{
  "activation": "swiglu",
  "moe_layers": [0, 1, 2, 3, 4, 5, 6, 7],
  "router_score": "sigmoid",
  "balance_loss": 0.00644,
  "balance_bias": false,
  "lr_router": 0.00049,
  "n_kv_head": 5,
  "vocab_size": 11380,
  "norm": "rmsnorm",
  "parallel_block": false,
  "init_std_down": 0.0,
  "lr": 0.0112,
  "grad_clip": 0.5,
  "batch_tokens": [65536, 131072, 196608],
  "train_tokens": 862000000
}
Below are experts of layer 5 (counted from 0) of a mixture-of-experts language model. Rows are named router (the router's row for the expert), down (a neuron's output weights, with its number) and show model dimensions 80-159. Each number is 500 + 40 x the weight over its row's rms, rounded and kept within 0 to 999. Numbers have three digits each.
Before each expert's rows: "comes before" lists some tokens at least twice as common just after its tokens as in all text. This comes from a sample of Wikipedia text that the model never trained on. Tokens count by the router's weight.

# expert 1
comes before: " |", ",", "\n", " of", " (", ":"
router:539482503517477556474533573489505539480531489529516456491476472567482465507551483536477471415528425489461457508515477566419422503416539549522565554481550491511510516586496593549549458550546426472472473464483514482504530498497520529555451506
down0:481546558519487548502477466468531498608487533518555513512468532537511547509535496499509519545501420604595503494518498504552457453459491425532430533502448441561528488522468544515588510551477485485499492589542529459466421470452471586438450471
down1:555509491560509464533491476501496445441511508548483466472489571535492431484529512488483598501555600559518473530501464509555465497466507479477470507533490533534454505548503497441487570494528518484457483433473554523500542580561410500467563531
down2:484477518513505507461472491503491453483476492545556443561421562510405550496597533514456435521557551542515533506577500495514496481526483474515521515510499625490541623476518519511469459493533480538579494568543463477506461465475464525430462489
down3:601563514526528487564526510570491494512477458473535520446576528469519593515489542584480544491496489501451514509470459513467526464501440495494482527478480426493501476471471486502506461512505444578442555528546486498438499529581473531494530576
down4:531541475540464508445470472468516458545490479537456551472443482457402501480577466413485534502514547466497555470489473460469540495494544544539482544499486517447544478573499518523540499515498485441502561532487484481496578551468518548534434527
down5:483509457479556544466446596526445507435449420560488462508409484488559468515458516433468381519547482487498503500495538578520472483513509492456559445468485467531512488538473513469559499536499493484533545517511466468479437518511509450400488487
down6:502399530446497493497459480527441480470499472542510421467507522493517482443500519507542440456468497512564496483544516530431411471505526464404528468524450527502454535483532501520467460547472434448491481570499548519518491511547493576453471526
down7:500470517487467583469498466459475531531571504505510514540473484530542510585532507515497560562475513490458564466487508605522502457562464439522486577535509474474455504450500428522486459492474560490429492559473448473517526501526532548425443554
down8:467573501613449514504505476476518478550494484455499452545541433525556502510522501478449490469535457486481568446480453558524453470580516486537545503453525450508571428523541494472541522538448444480464568489566481492480474566532501462512491512
down9:477455507451476639564558456498474539512574517451466491539521556459532590423527492506549497499501573470437489488483433507552449485538457498540554479520575440551475439540510528466467539555425486500462475428479441438548451503489549461478479503
down10:439418511494557486435529488546584529447544501550492546457557467477510533526430531494477508568508477501430491538578493493516536586465508455520421530530466457496522508529508504474474553434509518481391462500522525504518544490489543581507487556
down11:468525539461488475554494493433523576528496450449545502553484513616552518518527449492526466434578510506487544478476548489505570536378452553507486440466519570497488488534513444604594564507542493471490476427494532464492532496560548577494552417
down12:525520528505525473498471514483501515521583476487556486504435532462545450500459442521554441546490463550542463517534563445518499479473514528483498460536490524503479451502533446475499555478552496491474466504500417509515444525534574507436539541
down13:462521446511472515522492523532492499549524470491491473492488519456501531530430480507539489452491462513543428452509447479459478480426505571440487498502507464532547465531523475472526448489555503436460418428495460487555550522516504489468532503
down14:543562513477567503543497424456481490493430534503483484501507552483529535540513428496464508485559532610464537487493523466493472440553527504614516458444540498488504440503483581554516483488499560462535409519498491530540430555545478494521578448
down15:491486479516482574537436598511483462553551469511495459466506481493473503508534458489516566502519568561572516524483504552529496543554534484531510509492467492536418458508530589501498512503465449514464482540487482532471510543504543559555532531
down16:484443511512571538499429525496511503565439483494507456488486456540468485477494512522529477539431411495488489588498457511528473457509461482477507496490520446457496491497467502558429534572485541521583457602541430462479471448572452476501551440
down17:495489539497459506563509489491565501457489499505463503510564574510527560504503515466545496524567489418490508575567489561491504504431425528555513468552498503407457507544551473569502470540485548462453455462551471565507556486498536481583600554
down18:478531531450420488464506546475501470465466482517451507521523448453491510458479467475463454449491410477519426539456464554543438476487459441532481541547485511528498558513517524474529513495447457544455515465563514550548520469470484550509488536
down19:476500477467514435584474459435502524480431508467506476476514546432497440463496512506552462476502504515495509532479555512600496534449438526511552499537427520499539486495518483496545485573474455458526477519538495489486498444519541475503490560
down20:595517450500457521526577512523517471453513506520518493544592489536532542460547408516519516525471569513448508474484458504488521462482526531539482426541456504505501441480469484496569485493491498521549510492526517506482506548468529475445480453
down21:505522479527509494515492534450483460517443452462447519484514454468420559529522503419550514500468480514590486579439466475524454476537512538454496504454501440519475576492465478471539453499473527526504547544570515457454471469549501512540550529
down22:516444491494541481539451509484541503488455508467546562497429414499484564475451545443450474563504557551452495486529540508450513465488562467513522518512516486501424468549479493488498512499546488541495506503485475522491515496443476430470520460
down23:425481482515499559492412501556484469531494510495528490463383513504529490516459521531581481481483539504467507539480524481532495439478499502541550461541522481528587550547490489518512538483547518477462545499521502447431506452442507583482423525
down24:541493441438576488466441480465458486452480526453505537529528492562500585501497500521496493485430516491537459530464580554448417471460529508571463517521503466515525489427452443477447413549475443484489469604533452487500460450481493517448478463
down25:459472549508469522442555504531532514432495484557425476479466523560451540546541465486473511517461525473480539526534507486524438546500443508475496459416478520616518490490514521504474530495471543515592532519421406518460484484459512541527501524

# expert 4
comes before: "1", "2", "0", "3", "9", "4"
router:552479540577498476475526495458521452517494540524475427455498544556477495529508517505534505495512540539503498472520493533480476466514547554525524537424526514523525421521504464491512494498566429527521528483529501602518525451480497446603496432
down11:520543509513553559500511423479472385555481465539516472451464476542420600485457434479512554489497527442463525460523501485531516540569519471526496524473515525536519499534499515519526524495509445503576506553524449492500471501454477524496549581
down12:471534449482475501453454523492494467457497479429481422540474505560517561466580503496492515480403453478520418458520471533517501541501511483543494453531487486540466513527510482498526511475468528506522469498445470479529489576524469526455513473
down13:468433417502471504497465539517509492529520460522611510494474484422472439508478532532536503444442502470448498491485449539524484549489527485537468517512533484536553499488495490445458500598482473442460537478535446519459509470477497490485532456
down14:539413391468488475483489497419485444522547556397592484580488487477522542469541543489476514479547507506520520450519509472443436540528512440555500527507500456423543449499435481448512512524529559506417568512480541500532416520479563502512499519
down15:496505555518473445476462474478545493510534383488517567460506516387450498523544540481460509608508491564501496510486457502475476501535533541468444476521475440492555462481431453565549543496528472531510531514467467487463510550509560545481432551
down16:447480445465525446580479437483496553531441489452513466488505517489433484509475501515464489526485503478552490449441442524488463554505462519535495487470528469541481509464559514537586449598512516529599470501528488523534509513515484508523550462
down17:490483477501544552508453504499428481584455504488497541469526543480554526501496509533457485479509487544490464543467446468478466518499530525524493531477596490480471527509501574532493556496570480460487452565501531448496490502503464524522480543
down18:487521540485502510579509463458562480512476501539529490475550523497537535603525438562589528526516534578484488451531486447539540566534455517458536478508506553392474475488474473474498495441504527508483529566465520497553542451505545470502538479
down19:398475487487485480567491519562513536469544542491447487467494503477515444517543492502497471554485512489440502547513457486561407480455501488532528464495572463449522485533535511516496522461484480446488494493456502468561484497513521524527541451
down20:406501541519550496477506445539489551489559469516522569489482504532494456513459571462490451569462530469513478400469487521503538553467513525511561452495522505448499465443493495473540504478495491395577481552448590504506514569545572530480492502
down21:515491547431477541495464477573536446527543450546489570462526605490567549524466455438561533543506471499484487467507431590516559572483497604615508457484510466447524544457443562420446506483573404512486535519505530445472484492470556500489453489
down22:442426438517508459480506556511504542510490479497560478488540420501477465480571521460537585503584498455436503506516498518458462464552532469506449566461497525484490549460491528516502507535583504488492505451500479470491516532473484504518442506
down23:463496499495498494513543516491484467532511532491485486427493535489510455503546490497512469477455531532508523493439547454444422576499465423429505501519478544468461578513540484465498478561504482472581584483544568445529565502519461512486451498
down24:505503474478589483483462511522484504491560525526559502467481525464605531578530573569570524490473553493479529514439462499527558537523511512577577540461423517479477515498475393492557489531477509536590530481498496537510529507533488501518491527
down25:546498536560493468490432537524510544526458491563515569426514453502483513535474528485491512444476484577502470547494479525563480492509514470511555477555461516472501544535563547547527445525514504502559489465473584436499432555451482500510527461
down26:484480479533532511491423486510504478545472541474554491561543590526455482524466492456522521561560497454528518423517534474549537546540511532485523496569466543524441444520426501493495562456482500551537546445453489463554509455495498427443534516
down27:508489510520500524487477489443548478534467453487502549495480462526473495509483536435463454490548475457494468517439502464502505507549438451502504513525487498462466574542500527475515487491498499493477506445476538490548450503500510433567434520
down28:617470488538480485475493510531498521499525514528511526534503453542564503505513531529545520488502532443520538444491549565471471429539499491469437456531511526448503469570439469540495446452397515549557543512520552443436514501475485462518514465
down29:446506544436424451531441546456481514505494505489545547463527477517492491487485524464458460523456535456463495522480476468496502574476514547428518459453418504470479521477499524495546565587498436546502451474544475486407416477529449489489485521
down30:503512502601526483472555506542463479465537516471520482509496510491489511529544456514629501535407474444489569472429514448524543531513465413521495472470527514509499512497529482482512495515512518460493528487503508521504447486504573500535530492
down31:513496545447484516506476480379460497468457492514411508455571487535488495418456389514518494561485528486576448499505476557459471523494457578490526539519498554485521491507579554470496474484463473531532487497502444451464499470614520562513539482
down32:521538511481488553465482490484467547536495515520505481515511487528514560584478528534552492490463469465524563513488503509447479555442487587471476529460549485521448474549486443480517429521514489534520493533513538524501483535488523518549508499
down33:520505443485544449471472500489534527431545492527539476482556491567503466509510528546512510469508572435448458469465547428552480439465518530525442527452482486562460498532451475468494489494496470524540503543572522493488479547525507535468521486
down34:505421545507535494533503459458554471561519508572495458542475514474484521557498551549437470512514448496531517565537538491503427545558514471529522473456526467449504415487394490480479503503553515517484482507477514525525472448520462461496465530
down35:506520552527474558449474418517545474510538458521532555558501483535503543410464545470552523518509565362471504509455563526482510444511474563570471575522520475513581429528521460497513488437562527547398486407536507639436528489537486568473530469
down36:560527557533493568466514522491510463512455541464491422462536493517564536503512499464481370423515457547458492476512485501464440436514487531488454542491521508541489475545453523499499536487483484476471500463513465520491491487572477438504479506

# expert 3
comes before: "-", "|", ":", "==", " The", "The"
router:481467482494462564444482570513569562473488513614582479472518478581492485628536510449513505446460482450505441544482496517509484583417519442493515537529507467545538408534486489485480547488557448490484435473469528459498544492520458532486522471
down0:456536484496496474477466551502517476485540532507510463488568455504535501555424569520525513447509538472485473454505535495520543479515555448528516499493462500556438476521492396431438503491488485551612517539515478408513531519481480478486524440
down1:454534508529514548546512524408423536544545524455500499499483482490415554509480465509494440512498459446530481538549490545480581484502536494498469519515529548532445532514466557540486554484509494393529462527428518526481510490477549514465485412
down2:507511474399454528516528524545490585528570414492500503423471493494520532443561515468431466518513533540536465513488530492506560517468483539414576454555476592432511510462482512454511614545479468450552527486515538496572512444582531537494456566
down3:519443561505375499502540564505457526498485457531468504475535521527504446468457547511478540478509438526525514504437475498495592504458488499560514552466523467503480510504566478501516492523513455531529461475474556458413515465449433518473531491
down4:413548537497465505518525526492488591492512408490587418455478500487466472445566522452465495445492495493492534517499410462499547460503547533517496482570540568495552514442551443477478499467469533419517514475445436478559538536528504520506519521
down5:476515572467482475426499506566545520505526461450419540510436550431535536474479469554563472523533511480443504498469428480577484455451510531489506492466522515416537466526486497491451608508556462486464520527493508491519490480503491525481524554
down6:484535505503440424451541462476524486475481429506536488444482529559450522517490519541529464416445555497475556536476436483576513505485472524488480539464554499560457490493480493474488498429513522551485483533493536507464588464468546578499428483
down7:507600429576569515477478505525501508515449462496466464507545463516490505535522489456470516467441465429502547449464554464429518533525513516512522462446489510479481465507536566509511467506536599509448479545499460462519506503526484567452488479
down8:503524439454382427488494535477445484524525411490542409508471496506497481543464555508476523455471497480499482483471475482493527469509494444435496518475495515515501442534516425462451501479508484549507536509506533451456413519457543499477570543
down9:561561417468507491480505509466522508518487516513518524452492470478522493505475514576518495513553493457533589505416498490517509504502484549490467463432543596543532477492526438491511544447580497418559516506490558483507547476490533520499474529
down10:466499496482594541520529550556565489542514500557443501482526494487462508500528497475540537470501537561489513488419455599476530519486462523436476542498522473509406566440472540479521578500528526546479514539466581379560509464498568535444492486
down11:508477441446532446466471538514511488513556525492474490491539436555435546488551411560494520526541528411438454511461550460477452410523498532513467495509535520445438469509527446560491532445512521519462528477562505529521524497539503528527494531
down12:474486489489511422550462524464507494507454521564478488491480507509490548539448481453509485466481427530516466541552540487451500592462460457437572498516485519551459554464417539467524483499530521591567481529564550468549383526446496498518523430
down13:536527549487452415470491523432510425545499512503495573455519515467450501527449552583486499518501485516548496453491517514472547485483507506549533510497446559474476375533505554495507591533424480514425565550436527526483505542431454482557535511
down14:510509535518463496510507478456510507496501513505597540502474524478515513506472519489494487533483533517497421499475489521468527496548507594479497511451448504483490473429488560549469490481454518483536481499534504393495488529529508496414464477
down15:486493577531465425490516523463485573520442528498516475455487506510552556545426537491538454483489493497576525462509508477518505487437498518523499567516408443526462501517485469513507546464513512485544438538438484395514570462464530471551506484
down16:509505596508496567486513449565505471523503448505495508526454453496547529513498449416498442443512574526496459530506511492539490530455557473556533543567560607399469551485525505604446481524516469435542434449544569524563526493450532552484459494
down17:459486524503596419573424463460523516514510481534507542534482441504475536461543427481447467548509460448471523519459551453571450451538557462459507538517476518511482556450527495492533467465541513519561429502470454492456456435435494557531556548
down18:531547471518552439473427552451460449496474518555483487479477532514442478479612439446547462558459588420511482482448507493491476488516529489525507448556485570578513438400556518474546569529550515456512520500464463476490507533486481533566506469
down19:533463586529463518496469458459495455518497506544474511523435473483480533469534530526510487464513440494435423477507533511556463485520498503495575486517587562503534511594441454420440468449528448525544551503518473498478493481448466462480556488
down20:470435575565585492540536495461524531507496474488494546507506474546594511469498465551508496436573554417408514549462517535528485596533545490515489533506536552457498435525502498549504553541510459496497437566539493562550523511502495511479457462
down21:461466464517593508510426503492486501464416543490454492467494527446504510548426543495542545486514481550494505496514470576503510501511455464606430507511470373431463467518583560516517491537510554467559467521472495485493470459584523451480492489
down22:540509472451510497520465560545563445483506495502486488522447494443513506457514527434544613440507451525483514556496495480451512597487476500470550507528537480574508475494514512515529467473584465455508547430503538456501454493521469477479533415
down23:414475510589495520441540499572559480532474520554545454542492535456528495440495476456490493501509519509484460468496511527520573490462499518562471519520408555423489520534503620540485455503519438471539496471485484473502463481532514506486495484
down24:519505471485485489438480438442469546511494492521504430512529520566513472533532482516490449482449492550433537504491452417485507468494520491510443582436532484568550484571396528511494531461473479492485429490489451497490490505542462489481458502
down25:461429521545490535506474420453487518493525484503495508532519450495467524536549480455480514462485501545451472481536576558514528469501493455465462453432569515429478498525429542507493571483424487443502480513496418499489430511501491534451530479

# expert 5
comes before: " the", " to", " a", " in", " by", " his"
router:463466604517468472475529487464540569507435495561521475558515596541475525547550470529486525528480486538499470521546502502434436520508512385483436535523509481544470508531512506542518405488482510496483560442544543502468484391539452493457454483
down11:523472423498466518592485479515456512480510510510522474507483469460545519429485460538499447488561537518483540569526505465497499510480488560514434531505463583421554550566517493532585507491468482556509461466567520442538481468585443453543501472
down12:419534532496491492524509475499550506574509501458516578554531483489482424465360438510507475487465437470469529436470469536497460615496539528512456505550549494545504514504515497483549502464498558577532470494540509464514499555448502456492512450
down13:550527485498471526508483505502478553491512486560510461542495468549470555507452487516502502476578573535494507559533517509524515532414519567505494499493489539559530506501469433532438434507508529546436470524488557497487546484497528565497411504
down14:454532470496535529483507448496481499460487536560442574512441504457490474461577464545505488483488490525451496454447540548536526450497518425530430541528493545481503484467472478485449562477434493414399500477503512462512437430468525553458385478
down15:529420460483465528563513511467506476501462538502545490439535493507511443505441486482536464538467511505525559514566499507528508527487598454506501474503429490537451465454483503602527458493539457581554503554474474523486514465522534543464421503
down16:526521472519521463518428511502526479486479516538559517492495479470474452569510523499494513472458515510559478507564488537512496513507505470493537543577482465508501548504509503493521460457512515460453423491562545456577514563481502538501499496
down17:537480518466493530518477515567486490540518487546457470440495529538533476503518547523525505437574540480409541547453494507503522487521508486560538503460587524417572518530519472496438551545448504442457560519491489463485506489509495493480524559
down18:479499502557505540525542491532439496478518519528439529444527465454487545528585490469482485528448446461449528485512475473504445486425472553474574589571477553466449546450498517589577481406511556479534435481394522422524542489546480485527573528
down19:488587501454497489431480478521502477495446443433503497481519470512527480433487436541476480503519412487532489489585456489533403454472591542490485520574524552545555483429487496490527469490529439512543476481479446464524500507519504482421410552
down20:474529567521504491449528447347554546370518495495470486527517460420550562554541499535481490436453579472536461540461524455492497525516530487450458585514492541539509487556513499474509482532578500487532452476529455462448599543477477437461512485
down21:550517558459570514536515477466549483432511543491507508492533456554443474442448523555550535531483485535524465510441542566488504479610510480557434562390457522487450496468515507480439447512499541531538458466468573565481506482497363536493531519
down22:517485566472449455535515574450456536497516456461501542519466578575405389488481428450468495477526428479481514483512506525512502508520559537459545550466432566540446537541455426544534498441487508512475521462465443485497502578523547527556431441
down23:491488513469463514562430536506540528504465601529478475486472424548499523515508493469504550531548522478461501512569560526510508563538509529439517467557509494469467518524508557495545531475552490514538494584521476531491514461574465476412470446
down24:489512507523552542507573547535470436545495443498565479517537453450514521499441495482537551414575424544494511445496484494487481584507497500572502582484490427524529454430464490499500445524492565450529434475502480485479594469485505451542532413
down25:439519536445540418460566424522465529431518443566544462510462380545418484403506522492580452459493544536547486462518513514476449469431491389496541542534485528452477450466426535459448536493455536505497539477483484502508475513533429584542512512
down26:482493456452552534456478463465489488553533481511566479465488417457513502464486458521554511552510544529487484491529483464478510526514450533569475521582525452478410499497498464545470532469583521541519485422526467475451524553549467507520521533
down27:481552497475525430471515527439505521454527453584416513555502441471539481517518425450545495507496479550506528518463527547502488560470481529449467480501487473448476502578506487531496544458472504431468504491511488496522511463437540576455452484
down28:423485499491534537455505553524421430447447539534500501544516469478482544478496575553427540447458498554454521504545558537444508538425567442484505483524503505471535517517497476481492407473477494465517562509536557525417430511474513495459505496
down29:544487479498452527531495499476471421487494460524507437470538526595553497471497520467470457480483552528533583494494487478432615543495450477521551531478502509467522474506499546422592503482571419449505562478515555498511429516546569524479436484
down30:460495600493466480463464466473439545440544494506456467446410520631527498557456492523548499453487514526509492549465413510540479468487521438530453483492472528481562514524452492548485454483575438512518491487559479503488482527485485480535485509
down31:498450495475465496562454556433461553564452447518539521500533582451489500516469502479504450495474499485509504481491441476539554489544513464494538489484462531542549514461517460552524545459535471607512493497502497457542375518480484547499534507
down32:509509488495536519500522475507458488562495481509490480507536479413453515500482548527463536539516478529543499494463536449495506511477479449414482463498463544526486440510461459541483539468491516516429581519454505433466534487532558502502465467
down33:554501530443473571551511556506513533478507467536522459443510464457452559529464445505454492446498523489465470435432430571558560479458519480494543540438501456521508467524558553441512521453467504572542495489436507514482491471542508496461497522
down34:537563489484564531491500548579510468457524539482516573474484462563497519584508540424545511488486526527516574441526551498474511461485522489527498510607431494469551499485495493507474455550445511576538557474540477471494511645484499443456558496
down35:448507466529412475468487474430483505460465475510507497528454413488475506422495493477488549517513552462554479486473484479459528478404484499552451494498461535522560553553510444515538488510469565466477522482486480506482455488480492555444524490
down36:563536473495535505488505511483504488487449541466394527387504434516487538499533541494503485412511536451512468549510515460506466611530413500459461493491519524455595493478547569486555510468462480489449462534405528459423521522570527507525492557

# expert 7
comes before: " ", " the", " first", " \"", " —", " N"
router:495459514531488447462537498465528479501470463510530462492458510437428471520519496500466494466510468503510500531514473547442523507482491491446495484559530462564526484509501535444529469562450516514468546499538512542444513531592440478557524524
down0:448527469420550417532518539507502539567547506439496560474535506423426548476521509492444509501514529517508475500560528527501518398536512507477455438515541504520480480549484584440471527515511489483526566517472541489465465500470449505530551569
down1:514524517533540506476512501440490514521461572485419473420482465454534500455487491550471532507525551512499478461491460482500499539545425515482488546503500503513495470522501528525481532426476501496465561450501424503443470533545497511539515531
down2:553512413514524509481524573531418422528507443558552459505517468517488491489502471543587502510498516508542512561514539489435525506577495496498502444597507444469489502489428479527518480445530551481431535482511458525503491486536556478488507495
down3:468564518452501474498539539502548489440434525582496481408522482400518573460531575485503545461470506517526425525502491535505479506450414449505485489512486467577484474453497403490505490551499583535584528499472464524467482534534502473502505536
down4:431493438555555412549543476476566470430510560477509504494454465523525565485512560495552551541457528548519539474539522561405535524488486416522465557502491488436523444546469527515496501510463509539492497487525513479502541543569488513466471526
down5:490500499505526503504522492519504481478489496479501543421485463495448564518466519507504573497595483421468519507539448449515451431520520498530574521460493548416551444529486501494428521515478501535520527555525512544494488542505512439548498496
down6:482491523529546521500479460502427449504539496466422496546524469583512539436506536506519556408535503564562532515480431471550569531540556501511552523453446571505534461530422532488549475471483441485457465502504483501562569482491477567514490504
down7:507477488521497501588514470528539476517518476478518471500480462471519531466477606472511537526487489571466406511524495517520494479543437514520490509463475560484513532443538512432480477543499445461506478478549465475450526454448523500502536503
down8:474528510510476477444491504525527514551550563467510520482551452501486466523513572552537541457477465514518427457462451567585483430479545539451483561547511492504465559467439530556571489471525523476494477506586577499508464524488463437502425481
down9:490480518564511509467523599540455424446508560565433464480550509510508513507438516425525550468499505419507463543546437449479541528544504505543549470473535518518517473502480461468551527505465454508526459488546457424501582536502515486521561555
down10:519517553610498561518514544486566558522486543466465477371535507533487513478546524503502528496524491573521528493518614471430547415444471534551493500493470459523468468514535499492576560433535472483564435485475441463470468464562468512498514452
down11:479524497466553534536515545458593490522430500478474508488505541601480491455519480511497503480490487523444447536504557521468530491505505416575493504557473497523460458481504512550518543533497435513562512477457460420532581516516469511527497519
down12:522494491527490469521493432462442510542507544463501462547508432387491525491489495498468489546534519543502548457451522511511531512535470495509470364564546503525517434542518556489470517562486515563440478434497431550541497490529524535483539483
down13:554474536535563491463551490455506549520474519451473465596463497581529461430461503448479437460502456475472447467478476553432518518508448483521507502540464532538463510548494465507462478461483451477570486503499489468477519467545502496489412536
down14:492450506529495544468523540519572416473485518513527442543506482523553486508441498432444509471506477441517473481528479428450567487487510511554508429427549429435452498545547503481493497520522442439475537470452553533457468484469389549474487464
down15:484519555553471489416501492464516465484495447524473495553477530449450530524553501506499508511490498432504423514501504546470472457497454534533497477521542523513520588527503558535532416555495541495501501554467480411481502444523582517481417511
down16:497495467440536512517482468442484497457465537521498474549552543519534477417514485476554398457415510468550489470475504543520507524459540481523497546495542498473520467512537519462479524468458566475528530537509501476539536469547492539526529489
down17:526449490482484473504510458522544504491457479466530502517471477515461531439472478476489467506480554503457555451521489529450527445464523465511482529560464397466519535467524407517498458494479438557493508541525471575526549530487477509413398508
down18:475423404475483532502504507438436560544583491543519471458514530501489549495502490388501532507475445474521525516494565484512446601506529467616534508535500477541472464449523534515422495435513480581406436542524446475491524524592526543502511436
down19:524488541440524492534529513498466572525505524495491417460507458485499489482627527414554437438452458604454482550521493458495482494524478549489554496523526434492459483460457518513497498485544440477581449456483437496415488507620459503541478533
down20:479504434501561565462557497508478497516538468521505487446492518464499486507476444485530458392491506497527443548454492506447569551566482528461463545495518607534448531511472522443479522526543556497483556457465509527514438490555484493502512489
down21:551493473465458450498449508494532530497479523504481495506523491456554465505536503459493496511538494614445499556564520453485507531515537517440517480523514483567491463545504452594452467479480446527528519457515459523457534492519460512492506494
down22:492505526511414481471480531556516519480480494521521530505500546586536476438464504495511423463484484498489523515493499461540558531519504463539523488526485507494487509529592422422497539515497522513469488477465458435475503516518523515509489440
down23:533529468453498445541541532473487553457545510458518495540508438455602484505540404502538560527491582487466537516598446506467510467572506513452472519526535526477569506513485457533516443553544440529510456583546450558501447490469547532497447495
down24:501511462545497492447542527516448532443490548487484457446424450463460483459599482490541520446527526515516601488463499534463573508525523483480497464554517514457565536496524467510527486481455461495503491477493500456455468508489472546501490526
down25:535434505512575506507464507486435508529474502457475521513553466479486524585482536400501495467443433497423461525496532522520457480473529424454506464539475441405491530544487561526470461519408466479507420523404478513542565510486512437447496451

# expert 0
comes before: "0", " |", "9", ".", "8", "–"
router:440487512582515517459563499455512508423508536461533533493442399504533525585589521488442488464404489461472441532509498444507496484454480478489559592480472451525542494494548575529501458525438472512504490510443552557520532424573480537462480470
down30:541434485461489584439449497432501501457504497445446510490502527519476556469518470516506489424513445501445464499512552504500493480524518510498534523459504529569431519516533449477491508547499501531464550488532514464505435436423513502560511476
down31:593502517583542529452507520516505527490528495530546534491465472562453481523489435443455575488448491537434514453450505575436527403567603493454458503528528504470469521547570519489486502591437574460517545509454500515440439562513504469518548461
down32:441537479471421469455509528512475477499505486545423496495467485531441428534521454504495540461502495545497492517465556578530513566494540570504495487603536495556575509462517456516581464528453552540495441474562527415493478493448468502527484477
down33:560531600550515518515459499454515524508468544553466470449469461544479465470531544571579501540481494478578467427494549564558573551541517509502437539551512485503449530458528558445538442489450545545515520412541512485557507521526513509505513560
down34:533472543483479442526428476448540515428479490508468488476501601427513487536558566485511491557429486439516494482490523506407529509471505458512513510493566523454467507570509540420402455448544458484437524506464542499562520479498449445453570582
down35:564486555490484583551461504547496426520511497426492502550525489520509499543537473512533461502501478459487515535551473475446521509468514517538455441476521469535512399538513424511503508509513532478491575520484499463556489485575506496522502516
down36:504459508508495491502418575559429519580501477596440573505494502515515511504465449522506580512495538544477460461501500454511476529543534555517443531483473574548557494532444501512456540460489480468509502508378567516475479500513447469475486565
down37:472505480499444541493508520508501507491497463515520562477469508491407431567486578548501473416455488440465456487418482464501532565464494521541502537437506512480403497572477476524474592517504392508437452501536515524463527537503497565448508471
down38:468533510463417512519485429520488414545531519452500551550492530442518510510504534465563542510502508467496572473551605478479546446523481505534537578506528419487506502457496483499526518525504479502463481492536444503549518451508490465519446478
down39:516514556506469582531513524558439473540569467542415501548416531442499513519468449563542544488496527549533501516492475497414558399491516483511489470562485496485464536463487454490466483487492418539562538573475540539409536448508461524497476524
down40:516475466514506481501477485543482521551533500475529468535532486491506524407525540552481587505575465519469450510411474448517480489529496529562548529469464418483535438550543438498409491520522425493497549517479465473483498522504463506482491448
down41:558523463464520507474530456516555443488544471505585499416445523488507490568450580473501491540495431494432504469494531541492512475549569437509479519460540519552552503488515528463502540526553505458521430437504497483606592477518500512509470501
down42:457471517538436544547493480523506509525467531465588469452455507410497534501568480479503515510541514450485459457463476504594540578477538503524498543531530570480470560477540457488538525445500504619468501472510474515555486487429529549403461533
down43:507576463503480485530519624518521553491493502508519505472503488490471456499572505509554512514500529580551500456485550504527490468520514566476539566579490519494563504489548533503517444478472457524527533505550457439497570538481439561485538490
down44:452551508471559436537489471461445475478496477528455464533535452502502410489487431534501499530515492530457512451511474505473480516492524452467472459441596539496432563487550484504504472472515489529409484520445435553533522512396430525441538531
down45:478559450502499522525485531524571524550462502509498492522525606560534507577496511510596480498497518540557498504528462483503542494538521505502492423416522466473524451481563474495480452480512526499569506456484530494557456523484449496527551455
down46:477503471517445438481476473503474498490510455520492530534521551504511460536581466557521522583498476568464484513495529462596563504602470465419489508541447487566508544438455456497506499501521527489415450553494531538480520510577531439503514507
down47:502528471562509529510551467569451574492465521553499476510445472471516462537418572590539582594540497475516514455599540506399453499545569545458523537445498510503511460475519447499496492456480485476511517443612551549494549462495534419584428536
down48:471558478502493526475503578553502540571499453493528482526442549614517415435461546461517499461454505467564495546526492536474488587430491475438440458512496509519551448522523485481580422525435447427547501514489484480485487522525509486480474532
down49:484471500483514499555517453474469516525454473476597512418570524538505503496489527538495494440467534477570452448560493410481485500518564578501476492499496501492513490523527548549507447461512467469503478464477491492570463548550506513508543555
down50:516461531513508436452486433489501473520477552443517502484508478536449498505549474491415456530439436520488515518472467543524407489471427421516506545448522479533408474493513517565502507539485505516558586473508493564489550522438503498580482492
down51:498584466436554534511583523537473514549509435464435499447470499515522546488536491544475497473486481443568484464537507576459542448539521569492514567554508488550521548465531530492509485573544604432464526490494511484530418489450588487495553486
down52:449526537508479585552514589432507506598477574522524514486539515472485513480395443496453468493550471479473489496443427486483513474554469450555444550489460481452536461546390511497548527454505524548499533528538554490467482466529463512534430552
down53:474508513431526591483478427599470421491460543493467475490468484551456433541466467524506565521414441453553538466536476521525515488470510488396555467494479462501485449493493501457528474428483516544469492485546586523501483443495497504481490529
down54:537507527517507565457492582440505500464533507509542506526567562486516539472516429491560516461526480494503500514545550482495518472499530471502465479566494512511421462464488494488519481437522405508500513497487503476560463541546525438524501539
down55:465528536502535531485568540519463531517406480463469548513504441466439481467489526484488504528498524523468467502467493386508552489488577520504498514470441464461432499466461469467553455477487472461460484509494479523501494496587497531520461442